python train.py --hidden_size=192 --n_experts=32 --moe_layers=[0, 1, 2, 3, 4, 5, 6, 7, 8, 9, 10, 11] --routed_scale=7.57 --init_std_router=0.0158 --lr_router=0.00109 --extras=["capped logits"] --init_std_qkv=0.0259 --init_std_up=0.0259 --optimizer="soap_variant" --lr_head=0.0112 --max_grad_norm=1.0 --doc_mask=false
Below are experts of layer 2 (counted from 0) of a mixture-of-experts language model. Rows are named up (a neuron's input weights, with its number) and show model dimensions 0-95. Each number is 128 + 24 x the weight over its row's rms, rounded and kept within 0 to 255. Numbers have three digits each.
Before each expert's rows: "gets" lists some tokens that make up at least twice as much of what it gets as of all text. This comes from a sample of Wikipedia text that the model never trained on. Tokens count by the router's weight.

# expert 20
gets: " and", "-", "|", " (", " —", "ir"
up16:141107204113125176125142136105125181150141149147116121081136132073102158120139152168158125105135122086140115102107114136118128111116149127157127191150131119124106120151114126136165109145122151099109114168141112106122138119123175085136097121098142110139125119155136126117121151129119106121
up17:173137166166143125125156177137133111150102129163110147146117137161152150149116140114155102111120111089139140089118079145119106147181121171141084124106137094135085127161136135138149105147088133117123154149139113104086121119107138116123125093079143090102128100118099095157131116163110069088
up18:133137208124150189107162176144137092138153152148126131121125151144117132137154126082109114145118131185127126144110124118112102112124135130150104118096148126105146095162136168114149108166088132123111111125100143127077124115116177109141096110101134114143115131113101088125106159092110120124
up19:124129121165116109155123151130109142085113104113074131130120151128131086136151108111118141156173168092105082125127158132161129104128088157133126092110154123131138119075115149140116147149129159107118139111132168089089113150130103138107112161166121132127116165126124124124127151176167084097
up20:130122170126131136125176158161119151113091137153097102161075119146105132142138133101122131169137086144163133143103138140119119128136151105145131125126128164079143124139137177121169104144118174144106097181143155118161077144176160128066101115148132119135129128117133126154120144120144111084
up21:176164140133113115158100091139181147083126108120131110128165153115130128127159104122119159140111135123131118113113106157144114125104097149137157142143135130125158144132111157099106116133184133122125124132062103140137127077152166126099136089120147156136147103138100139133116131100104129135
up22:143145139111130171140147119111162124158115169163127124101091116121117124125116142180105106148121119105109125136108192123127125114162122166106114137129116098094144172110118136128117132097136137144078126079150093115113136089152144092089118129146115152155139103158150095129091122152132165132
up23:140124176155152192123100098105155151129130125162137121103187102116125173112145178138123126149081124117117106114118134092123106081148130144118103141121145141157134064126131104120123131139112138125121121142137112102077120164143149179133133129123091118093136164143098123157119183125074123098
up24:152143098136092114092151112111117126116094103169127148153121108109083136123100113123165138151134153150124119147159137141141127103134162149109168133107126141113154110139148140134099138142117118172102144102124126121141106128116203130086137158117162134169110108134147115105158142156101131100
up25:106146188149129180149174126140096158150134132135113141147141143141120147147126129151107121149089101126111113145125080131092116086178103144131125153075105151122150114135142147114169100134119142156118103144094109139108108111138146129158165162147120111096112124135154076152115129149082142087

# expert 24
gets: " The", " a", "er", " the", "\"", " A"
up1:124106206140075163110157138131087123163137092111090144143100081118156143102105125087124094143107078091123112123139152163161140116110152133128114140151129134124149157130142135163166087167120097110132147117152119161082136128161115144116143168113159131105130156123120107131088099115131082142
up2:150103145158087136148152125154149166160129115148090125163111115104093152101123093085077143102113174117183119132147123133162111115109113124107132130106125144142134133151164084115114128188164143098096138187119134075152077156122127132071096125100128118153138130139114115089157137135161093139
up3:135163125116128181138124127152137132159089149175082145126161152110126138128149115101142122125098107112078123119185088129104152104161136144128107125114129137130142088122170130121120133138136184094095123145114105117103109148117121166159112133154117088130113149111125100157147151134109115119
up4:149123146187133145126137112163097152121140120138094101138161154080126169136125140126111133145171120139123151142128073142132163136150135134162113132117176142161179118174151134147125161166132137144143111148120136108120122101090140107111093104131147109139089157131138104112063127062134138127
up5:179153143155077119129106177141106155121075123115105129124126135144099138076177097102152091183123133105121164140142122090155148106155135143165150140144142114130130096139140099126127083119128162098127132142129106158109136148137137110119083159124145099118128156108124092150098150100143154146
up6:079146153141105100157104167123142108167107116141081102134120137102133163102163164121114120076124117142120110130153109152166154123169123147121161146096133077124128080157143135164086127135103167120154114147163125120153092136115101160094095111164113123092123150144111125122117123114093129126
up7:139121138146113169143168118101155127147109131145149108186115151099087146124167096126099115143119129129123151101155110116128163132196138165125143182132165106147119159138167106117146121128140189110088105107132161149105096157152131116085114109147155101144108154127097114103151152161150137147
up8:128146159114136170126109119142133130127095122146101131145164178134088136089157112143126146122090128133130125120131108130148162124146135143127118160135119156138151095133149086134095110108178159160089124144106130091091124130132166106165119115109137106131105147146127110155112128089163161123
up9:117119121158143147157138116157123151138145092138141139139176136150158151100143120154115122137129109105107097161109133163180110133117147077133126115108122143178123134153074113083132144106142159157154167139142135155117124111117140155142118145093116099128137109162155133114114154106120058084
up10:121123131130117126164165129122150130134091132157161127138111101090112104105149108117138101119091123138132147115107104157112120129151141136126130119108080117085122113118123101119207128132153150098163116151152114114128104150076138139191157118101139127100149125102118119178089153070192132102

# expert 5
gets: " 4", " 3", " 0", " 1", " 24", " 25"
up13:130149121106105185148122156106127157123123131151139136135169135131095150099098128130118087137100140125078123122109075115120133156107093118073112139091109115099109125089169147144129081193143135106146141172107137153124131118140137094130093115113140108150098121093134090163149173111136145104
up14:143109123117094117119118130142166169146143135151104127148138188092125114096136103100131133130099109121134130119153095137132133137160150144125096145101115122108146122162124112152159165137153138109133128117098139120113104123145121140161104165131111130157073113089123116125130167146157090105
up15:139119150162106156173125078162151144142147119116145132101122061083153091062191089114139151124146123160138126175142126144095121147161135149095099166091154118142128134124123131151136131111139083120141105145142094102146134131150134170097127111166109102167100124121130087121102158124127105122
up16:113135093108142119161126143129158092138116101166090106155148141106125133137094150110114140111159079137116168160104125113167116125115113131113105108092138127154133149123137118101115148122127125097091154131144103113145125135130146119122143143187104109097132094092113149121086146151139153099
up17:119112127153076115117125163151132163079111131098149055129123148118098135142154090108143136136088110120114105154134127180125095108128118130145154116144111088102134103134126162131112129131102130110086107117169092124144127125145056104132117150155099112125116167171142166137140112152097104106
up18:135127097152143108097140133136139150143073108137125105079124137101142111126115078134107094108145139140089137090133125120128123153135117147137110142081128080100148138122123091116108092154133125107144132121144142113145134170149107101124130139103134124140126133107187174140109083116149120138
up19:153116138148110162171130145145154157127095109155114162128100173081116144094154127080133081138116086122100078134108079141105142116202130092175159149135086139098154107143177128121133117116114185121127114127157112098102129151141127165106105123071125137117123117157122100149144117168100139130
up20:133160131142074138154107174186137129115124155088175110149110154113067131107120160090104081119122102124112104121150129162124129167150121120092142156108110106091143117171158173137091131127086147120134140149116145159119113147121110110115115111115183122143138121136119075142082170126120140116
up21:138162132139146125168162116151126172126100084131176132111100147119136122092111151106119114118152083112111112114141107123146108108149145117131133112102129130158163130157121128121119121090152124114131104133140184139147142151123114121095163138140128117140106133207105092131155106095142150103
up22:157109124126135144166132122155114131141123139112125077177152159102176132115134158088146130127178125153141138090131087089138089106105146122138129121107113104118128129111149151140109122149112197153107154117156135135156157158141119094177134118150141102111118144070128109092130124113155143138

# expert 19
gets: " after", " he", "==", " they", "am", "em"
up16:127140164182142155147141124106090096144107128144105132143126151091124155077134128092202143114135128155138137130117113135111134109153121115085145129118153123134152110113185149142174155172116084138125119146155143109096086119108125137133130161082142133129089152132124118100140097097094106076
up17:157156171111101121170122128130092101126110162182135122133121108102068193158143114100172137182145129127116092093112092107112068152142126125110161151116152153139132128148099104094131163124126119122128125149145122121130133092105130138102117106105136104107123123119133094132142128123114149050
up18:095151158168122101086103138117102149104104134191131130205126108154089141153116123134096111144163136146143131153080114153081103101169115131116101131109154142141171163139134101136134163152070143158129099142108118113148123123142088137155129150087093130120147114098146098132103128144139134117
up19:136133155123147104096141180100127068152139129122104144105149157110143134139155088123120119125085137163102142095132160128150101156150132144121125120137161123132155107131117152116151125089120148115134153095148104085116116160092133138114134112142127165142121128152126103118162098128124105175
up20:167102141138123122186159101128133117170158138126184099116149114138110137098190135145131105129133128133155130136129080137117091129095100133123141142149125120164168149116162134159163143110138071104136147145130111144115137141084123100101108102163190106088118140162182103078133154117178098105
up21:153094160144124097097145166142089106132095091160141147133123094123103131109143136131107095142120080150146132133154154127152109083108166123089133108116113149174091150118120125085139087136154135131115104130119134107110153112132116106144127119126137124158155145088094128091116113091123111072
up22:156141101156137075150148136155103123114153110156146096140145140105153133106106081149154143105118122139133127134131138171100128132141147143136153143136137145116130127167127140125157125136120110171079103151122098127126112109162124088124140054180147154142111143116140088147079154139115145070
up23:161115122174131159106130146170154132162129113107112114125124133117123127111145155092122090077120153143176120106138146122123117070120131115139089119114117136116163152155134071132144121149154120135139105175099113085128097126089118127089098135121117167126163118122100107111126181166143134169
up24:141175117150116157162119160133133183199146180090106147125172134108141161105183146133109118150125113146125158120124124101130104128168118148099145123109111143149144135092110121128145130123153149092142139156136117091101105124111111148105126107161091083133150157155126133145165101135084168097
up25:110139104119117153170169119132120120150090111108099170150119148114110158133125140117118082167147121149133143162140088120131140141132146178121175148132121151137117105098140141132164144120152133122120117144145116114122147092101098141174104147148139127147134161164121124143149179144102074147

# expert 6
gets: " were", "j", " be", " l", " t", " or"
up1:142116177131117170157140114138142132142131148125162143160117164082140141093120138095158144156140117144121128168149109132169122067085152131134123137117118105113138121108099120132113122141075159100161132161115129132126125107097148139123102113097100123165138135117147092133129153118100122099
up2:094105119114144163127126094115117145136094139137122111152104160132135152118158079126104076145151120126156166140168084144193174176113145132127103130127109102113116080121127119125142155147121117154183166181128123125082140131104155123127148129138166130099164137104176106104064149099149116128
up3:127146185136131135132103097117143123118084119128095112160175126159127167123162104123119053135107103129155157161100144160143180111152163113126140111128118126129127130071081153114129106131134172115123105131118114165108086136175135147130143109139101126130113115143107146117129105070143083090
up4:118102139088097138135176138152134163108088141147126111143126116124156131100115087127170141132110126142154099121163143155088126093133096147119121153109143114101153100113118097148128138134140158151122108112142100173102132136147172154106124117131145162175147183170122113111095091171105153110
up5:123095160088100126113118114137131154135158147135140109119153124129131139139188125155167117159138125131147093115135121099119130134137119112123099115150116097137120133150113158142146114101100156106166126150141081099135134171066060136124140122152137105163116140122121126152086122081134161163
up6:157090152108129142098138166149092124210154135157119104102157118071132133142172115120109146112105100076131129096135111127125130109135134150171130155127123128147168130143172103132163135107084178116105175154147127147145113137154132135125100109119143128149139154099132117147106108124135118129
up7:183145162141140128131112146118127150125139118131089123142188149115135119114106151123125142173142140109074117105143109094127097103126137174125146142115095113106120154137163147130124096141100144138131134140166125128145125141099135183142179095144118110100081087147164128134162075146116160142
up8:119139097089145158098132163126153142144061163117162124149080124123092135099129119101131076134100098145125119099174087111093088158127131126134163154142134099133149082136160147115149124154143127129159122148135132127112136103148133137178131146145103128140116127111150078095116102129128149110
up9:132147094078143143137137124074105131123092122148104111131115135114176144091121140103149090167097173150169146151143101114140109167145158119135134134068135124158106125119167143074125144167144145150152093113125163137142138108132160139123123104116128116169152163152162113102161101132142109135
up10:112144157119130122098152151158108106162130093139141138132110144122132104154161102076106107141094171122133143084115140121122162107172123139126127118144074091155104106134126084110119118143132141149135119154162113122070144152158159120126083096120118110145150126136112085132107107157136114096

# expert 4
gets: " the", " in", " at", "===", "==", " ==="
up13:124162135125115154128205145148118171108161133166120126124111143177123159121129106108202075158101106144151157160107097130113136123129133136137107131123140135133164135135100113085172155112107117105123180138147120151109137112140144151100122119123148123114102141163123122151147120077146132125
up14:145154095128130143116137130129121120114169120143117144131137132096135133125190136138118062191109087121100125119134100111135093072167120155134096102094087124084133145113143130121119108162095173150149135132134140115138123127119128106152140145133172115152157090139112144137149141098121120107
up15:131147161121165141148129164133108122149140069146108124137138160111123162150143169142147120118154118131121129118136148143153113111199104128186076134087120139085153108091136157113111161152089120124107146152135091150108131063119140140099165094153110153138112090127162114144127125167118125097
up16:114146092118100125143150134127158108108116162106127123131165135149091100106120126080104135092147116104122136114140145147137117131087097149130111151076116107129183121131118145117127114135112115123138128130132088088148113109154102138124076152158112136135103150093099092122096127140102130079
up17:117155150096087094133187134090129132125127145099077102106106168097155118121160105157119114106129086149147117119118129124128083107126153134111146159111148105136131082118130130155107128118121134099152161140129115102136159113149156126115115114137169083092159120130130121156144102115130098163
up18:123110110146136113119181150145168151184172118110121126110103127114150158142131154128148105162096101134115154142119096158120127148121163138147099148119120128158160118129116151126146103117118198076128115186139124114111119115158114146150112110115133117158116105092143113127150133164096118114
up19:163122118154095177136104113122137130122076135146106151152156133086082142152136109109109102134086101103139116117138145118134130091090145085096103163111138144133123116132151107142165135121138169095153108140136110103123076111143160119152116092117147100121120168086124084135145125142131151094
up20:135141158124135126174124118131118133138108107130121132154110114143129133065152114128135058130118092083123152150122037111142122106101135149135110160113151125155177102165116091139133115147148143135121144141126113133087080158172160142149128156163147134140157166178134106164123144120120132146
up21:151148150109093140122156138148167160150050098200105132141138169120124095132141109131145098127113100095178124124140083143135083098134121113100110188126090101118140113161107145142146129162105119082072105132128124137085098140125151104117139116112144119119108133112156127145119106093127133126
up22:148153187131107111142124133151136146152080079135119119110105172141112153112151115093167122094147122100150102105097067125137125100093102121158135143107084090155148132161089180173139098122109142129112118155157127163126145143153163105087122110095138118130084154128136126135110127115081164149

# expert 30
gets: " as", " his", "in", " /", "k", " which"
up71:143169117123139115125157151128150133103135115159146128125164120084097133157111159162114109107138090137110140150117111117148086069160099165148132133125151121067152133106105125139118126111100148131125060109127130093145121126159175117130068086144115138153108083180125164087123128163119123090
up72:119151141110074135081155151118115175141109108128144149123128106098099159108128089099113112171132153129143146099122095119109153128177121080123148141126111124162144106115104160141152141109131201096126143191124112139110112124132161134137078134145150074122127138126133125146125138113165148104
up73:146144111100092131126123117111114174142144122178101154131114126152149105124147134091110108170131098130158131104103117129090108070163133113113136137104120104125110096163131139158157141125170118160141122141167099105111174114127116163088102127145096125115180132139181137103092139163110091108
up74:117119125186131084125084152152140110173130140157105170134141125102143154125158096067160114153144113139111110156129135109126135094165156124170122114102136135086152144132109143147119156170111089130149120123180116104111077126105116125135148134122186071149098124124139102112114187111164123094
up75:110122182133138143145129173109131155175100169137118160154134165132114117118149073151178137124104113164155107161111100151136097129090113147133129119122127183180085157107111132082110146100141119138082150112160124126146146138120095160118097113146144136101124156129144122158137130116160165104
up76:171105154110153152132138127153114138092123157133128121130093154099132175108155113136137125116104081086113125094090134103111156103154128122129066135113132130152129132143136140157124165114120147128093073111150138126148139117136142126096108133106114120102109149099120128129164166174141154133
up77:162088127129191094183135105144135108152113158131112104155115128158147155146171133101082110111102131133082112116128142116115120129169147122136102111110157110157115076157152124143148125135130167130116090138127115147122183124104104137089112128156123141145126131155108140165151120145130136123
up78:102144105116100148147117156111100117124142131123106108105166114104119152147139097100143095099123132106123145116135101152118156116144112107107158149107140093104129097139151133139173107137126136130111087099084106131146135106125096158139146145118165107145116124112133073079114187182105173109
up79:116126137158093172130128141080131134155118125108104143154142143111102126142180119066163110130114102105152144134099122115142149123097117148169101142115165104112125136139089130138119109108142141148133148153168112111101069111160152105106112075121159111138121160148120141108149132117103117093
up80:174099165105126128139150106083143148153132135171106140146125117106163156173179088104175108155102136095117089144109135150139129140126163128098102107143108107152129100132122135171136135108126113166137138147163091143106124120073157106123106132144138145120084141134119111119124146067164124119

# expert 21
gets: " ", "s", " H", " it", " not", "h"
up0:091128125150141141144152147140112133127099113101101141093150146163114141118182095131152142130100137074157126146136145085128131166083092166114129139115159106078117100148133121142128153107108146089100144120139125124124145158111132132114131109125133080156120117129130171158143176103092141118
up1:097133114143141144101119173095130164133149113140113105110139136083105137129128148160122108161121144104120085092141146119154164137088116119092115163140151116137093142129174133135116121138156142170134101130131117111143148148087134152142113126096117099129121148085123108155163142106110148103
up2:140146121139117166128157136099127141107141123135109149134119116142123136127170115086172123101127133131117133126152107111115160120184101101115104135121100111121180142117140099168088130164097103164122091113143075068146112096115112109133127112148153071119143148131151094135101123138110130141
up3:146123147124133135097104115150151143098053103145120156129113131149112111152162160136135117159129108143134158115083066128148112186130126088119110099125143138141136106171118118153120160118124121129134123113121139124130125153121142166140134086154119145138119183133154121147157088118122125134
up4:090138135128135121142139159125081151086127159128142143115121129130128144114138102118136113147089134121089142123122139128138102118131079092129085098064112127135136149118136152193142133190089135129107122137129096111151147142161110126164122149092120119127091118159135111096127144125133145107
up5:132112180141150119142146148149144163139118128156146122124098074136125104118104113106110149114116111114122131081109072101109151123137160157109134062153137119146124152158136103127072074138134130123127132130136131152129130143158170124143122122155148167126129103086123126129118121121146154096
up6:097146109133087098096163094123135123144150148113109113122120117152164143115138075158109137123113177142115088129128098103119130145116165162136119118105097110118115165158098098118141153111061108138123104090147113135114154118136117113150152136129115191169107154081153118123146124125133110131
up7:066114142112121131131130117106148149166136144162080070148034118117119129092161096117175110129104106088173081140113134105135092160139118146126128128186134098125098131131138129107117121094114120131102126126077130128139139135116143175157156121127121114167128138117162103091104119153159125122
up8:095142141131087132151133134173148147131144121171145180130144108088133171124137148136108128137106110132153094167132117094077112105108091099151130131113121118161094162127127123117135097142165141180156132137098103173128157148160141147124092129142089126138112132148171096130139168089129123147
up9:120120171121122132139137160123130156151147100124120170124126149116094167133158099103168124129096126119081172135157114121136186124175127130140119128137104152203130105117100102124103135137121112094133071118135149169127126127114152123113141098150133136171133116114157138118166149119123137150

# expert 26
gets: " a", " |", " United", "ou", " found", "au"
up1:126172129163105125144137154159147136111133152118159111083097135130145122155135144079153130102131123093125098136154117133089096100143121155133098128059132117148115109168138165155155122107113124143114165163158133148110145126126160156114100105174113146129168145103129113128104123159115088108
up2:145105139125113142113147112120097149156110075086106155134100127126115123139147107112156115183115084117102134128089143115108139128143110157130143093116165125137169132129121151093148141130138123154104123106122116132115168104115157115166060099133149180118142117107150107166106131144130101105
up3:143137184114129097125164143067118095158177096128134165133101145152155115066131095104172151164087137121152099101129110148147164122137116106190116126152117118122139110182125142114141147135101148153158135176127117158118140132132167111137097113100119091157126098119122117125121108119124151072
up4:127112137134103122125129118067140154105110105114154130096147156105127129167131128136122085149142152158157160117123136163112122110109082116145155077112095116120115124163168108107175085148160124160134097146112154113137149128097123156129105113141139139109122142093135126098117082104091128082
up5:156116143083093108158158128117126145108117149114098143135069161131164141126144174130147105183113131123155135149131131114138128098160139141123143160144135115138202132143152113130181143162145091158111116124145111144088121141135156118202123151134128138169099099123155112113111141116096147111
up6:107101093169118149180150166114123132110136092115145104148117146121128140074128130091135125172149135144151115130132119120135121185155113106144097127142121131172110095149121147137116088126174137093106135119133139121102121083153165109145097100107108107164116152108117164153100143097134085120
up7:083129125099129131144131119151109088157106099114120171131146103126136165130141155104105111134112125130167115126134115101153123134159133125155101077141158147161151127164133113068115126129085163143162148134138086112141096123187138130147119100138158133158122103126117131070112121091167118160
up8:148146172101111103121130127112128120122095098161119141164107163076131138098156138148096128160120083135156098126107107161133132133102124130142115124139124181114159110164103091147149123128123151130132119061124136123100104131131170141112168114152113106130155125102139092119125163107076126120
up9:136099089103116101113160127121173097127130127136132091152142137142104125135136131120100178165108114150131131077123145105128125163148120100123103151133139086165138126151134064142138118140128144093140134177136125105117160127116135128136125104117087107127096220150135165139128156142154145111
up10:161129098114155147134112148114130112104161114118087133110098121147097117076146148096145118107163137112142158096123127156142155130113124147095143116121110110186165168124129116109113149107148170116137136126154141126113148112129150105141136182127072124127110114133084091125133123148113106128

# expert 22
gets: ".", ";", ":", " of", ")", "he"
up4:138114097100131118140142110120095163170136164104111111176128162148154147138149142084100122122125099081116105123130154155073108155118159142129145136152149124131145133109154155139122091137131161156134140117160156159089092151146092183119120143108136111137108155157134082169166160106111185129
up5:162116170142143160146148136116144117116119176130155142168167152083133118133098101175162148095142138116089101134142136094114148167117116069117120168121131149137075155165100152104097146102133145144152112120121098133138140168143111134171136127103131099138139140094149122136140104097125170111
up6:128141145135143124153155114099130123145149166170105124146114111113153083097104134125092119103115095122137117108130136129104120105142122156136162137143123139106128128137147159102110109128104142130103135146172150145124149099112165169167107114160135109083157150135085136097118151107131098169
up7:161108148161098187150086126123136112126166107098095151117130126094100183124107182139151140099131105118128134148125130140114094078129117145118134108113123126112133136172121115110113116146138116154148112136096112126108143093156171114093104165134170110121117135136166135107141113133068147136
up8:146112136153123121157180156140152096134157159125132121131126144095139146125140095143118135162103157100134117149108115135120106158172114125118126127104124151125133092145156148133140111101166116174138109141162133131132133105084140151150121116101187144109147179087163134129121138093102102164
up9:107109148160161141143133129110163151110112113158122136178094126137108150128103142108120121134096167164113132199178140158143104140127100122117138118122129148120123102117162114091133119090125145120107107135098121105134111117118160116118096096142154154129163167120151130115110137097121082096
up10:134068125159134098118121145115160095102139149167139125152133106107116161143136138138154146116093099139117139143130118117152116134146114123120104151105155104124149073175139111147117100136125135161114111115130117162137172122151147100126098123138154070128115177096127104135137150127114116110
up11:151111133110143136089164140111104143107094149111156093114132131120131107118103155148096099124115151139134103115153166150044098202138176193128108098124127084127139119136092155129079139095109143111126110136116133119124106116163133074143136129154130107106132106174104139079131104107125147124
up12:122087080107113082119118111098136152122170133122129135118140110104082154139127121151143131131136130133152124126118109080067135159137121144177140168101163115126143113110084118111151125144133140167130137097134125186176141087083106120090108140122135094130143114078124137109135177117113165142
up13:133107113139150142156145099118128148135119120103099149130123170139100133094133125114142135167124114186097104129110133099134125126143168092112128125126115119117126136153135147157100163171128169095101095132149140117146141163101101095133117090133157130144077129117160118112075106131107119118

# expert 23
gets: " =", "b", " its", "id", "w", "g"
up0:126103166112120109139140165130164148164149096122092140158124161146146135133116137121102146127141105134122163135133153147095120146117129139145091152134108131145129093133116141148131090138186169102172102143108083109147154093128144138144128109100132097131115148134125122117126123087156123161
up1:123113163117102161151145133144134155111143129142121127136100096082106149119152104133136129144109151085140170157129102125131112106165126146166094179106152139140114104114110139103112160130125169141180150114119078141127124152157153093082136106123175115118124147129121127159130111159109127136
up2:121090155142120152163144120148166103144120136164110117108129122134150102103160129102071114126097154130146129125117133115129170156107138097128093106154118126158112134108156142143091121155090157193134091124178132110108177120093130160106105144124135146106142115124097126137132112127143158086
up3:128135133117124140168138124115082143122172136113088129146136143134116106152112136159106148180164115132149145169096121125138126130109120153088127126118167070177127132142121131105139138075122108124140083173115094105127125131146135126108152135116162126123112148131136161117114146142102144138
up4:070104130094199114128136155151153125135086138142164118172108105163130109121152124093150101130142122117175105143115127160134137120164109152134149157122113113136128104147133199124096105154177119144124144139097135141109105171111114142146132106089077151104136146106120136144105130124135129118
up5:147164106127104153150136149139079133131123083135126130128106147110131142095135126137075087140093091130119118160165146150114111077159143138058158156137143153113165158178140143144146169133136101117132142163081073132116072118098135117126091114134138084099138151127133127153104122131108177139
up6:119126126113120124067119121098129101129101114123114138147127136165128108135128134100143195133117129132072166125136118064124122154150121129180129137194138125127143123141145171125150117145140085085117132154075135135089152109145134133152148158135124138115138111126112124109112109136111104176
up7:131127104178156133138086119067116125085132126116110142148134116118136158106156171108127127070121137129137102112165120146139162102151138122098116150149078122205156116152134108112158129127174112125098103142141102134134098156109150151173124153105177124145131108134117102137113131090061133145
up8:127169102139122106121091133147140111131075100160122123115106106107074124090120115122117109152141137113074123108148164130119128119096102115132139116143155091124134124125126128133122145106139127157108122102126075111079115205110123152135170122171157118114110165145123113124115113155111157099
up9:155130163145116158150107132103094138164161114153121152099116116124129124169102142126126100121103142196105116140126092090107085103154114158136138107105088119136128137134138130103148137104119144142118092133165128188082111136138154136142102121167112120108116174155143088122149120095123117169

# expert 16
gets: "t", "at", "it", "al", "ur", " an"
up4:125119130164168161135157135133150110149164135149108111098153147100122132120121134143162142138096143151138130127108096133148125124160201103101142087118142120130141115122145105144143138124144130151096130142144100112139124107084133145082080135095119138159157092161159135111101137125121160105
up5:132144153125146126144164145146113118159125102143097140173163139166099146121142174134121158120081104187104110118119118106124101151128189163115145108152087152146110111087126155125118147122124122160128131114101123140135092093146119104099085132143108095145110152140115090109104111155138114095
up6:123144153090156152156111155090161098171117140151150121124121162128147122161127083130132161143136158123084125131107097105141134151097176171109122147125131094097098143113094112125136118142104093137103146151165075127127124109125114139112139140123135080158108130142123131122131150145114133135
up7:128104098111116114172139117154105152122112114126115130102136089100115168140130108141131136111109150133114139141084126101141146088113179125114126139172141071144111131138141144131098161104150150138092147080149138132186109155158130185126169145149104117145122127127131092083127133139101138105
up8:143152168117089139109090162178131130154132116141144138122122122120128100154143128171133096144112160101141123142090135155130102093112142158147140123128141117146121113149108170160152167140103129129119158174139099103145103123148163111124108139104170118155096129140107122152099129108132142117
up9:132134107147140118157163144132151169172133168138131138148150167103132137073167168154145154136145104145106093116147128131107113138173136144154101112134105123109134140116140128118126102141147125136121131102157103121144138142155116125139148096128150088167137068111123136134118103158106127122
up10:143146130161093100164113152120125118131130145104122126164156156151154123126131131115120080108113163082119069123134125122154132113140168091155133087084124108120159109127122131132153118129135149195109173111142142131124110094132112125129128109145138102120087145114129135132167114092135109128
up11:124164130147166117154146149132104122140150152099135114127140112134180168137115107105106141156134119124175173137132104135123121151105130168163126127119125116149092150119091158114108126122132129093161133089161140101116162147140135110140150156141150116109157147119082149172136119123102137151
up12:149126160099140091126121118121096073106108165155099157123092106118132158161148124157142133148106147120123073096117077103140161134163140146132115108118179098121089145098098175144131156133140127147170132143123104091148113093138170104129124144116131118130133102134099140125129169143124122113
up13:141140166188157168181125130154136123148170115125100126117129167102141093109159194110156159150101112100072110138119109140137122096099168154122112107110133092112156114154117139096154124104140149129142158125143128125100120138139136145114116125113119088151129143101124150100104136118136118124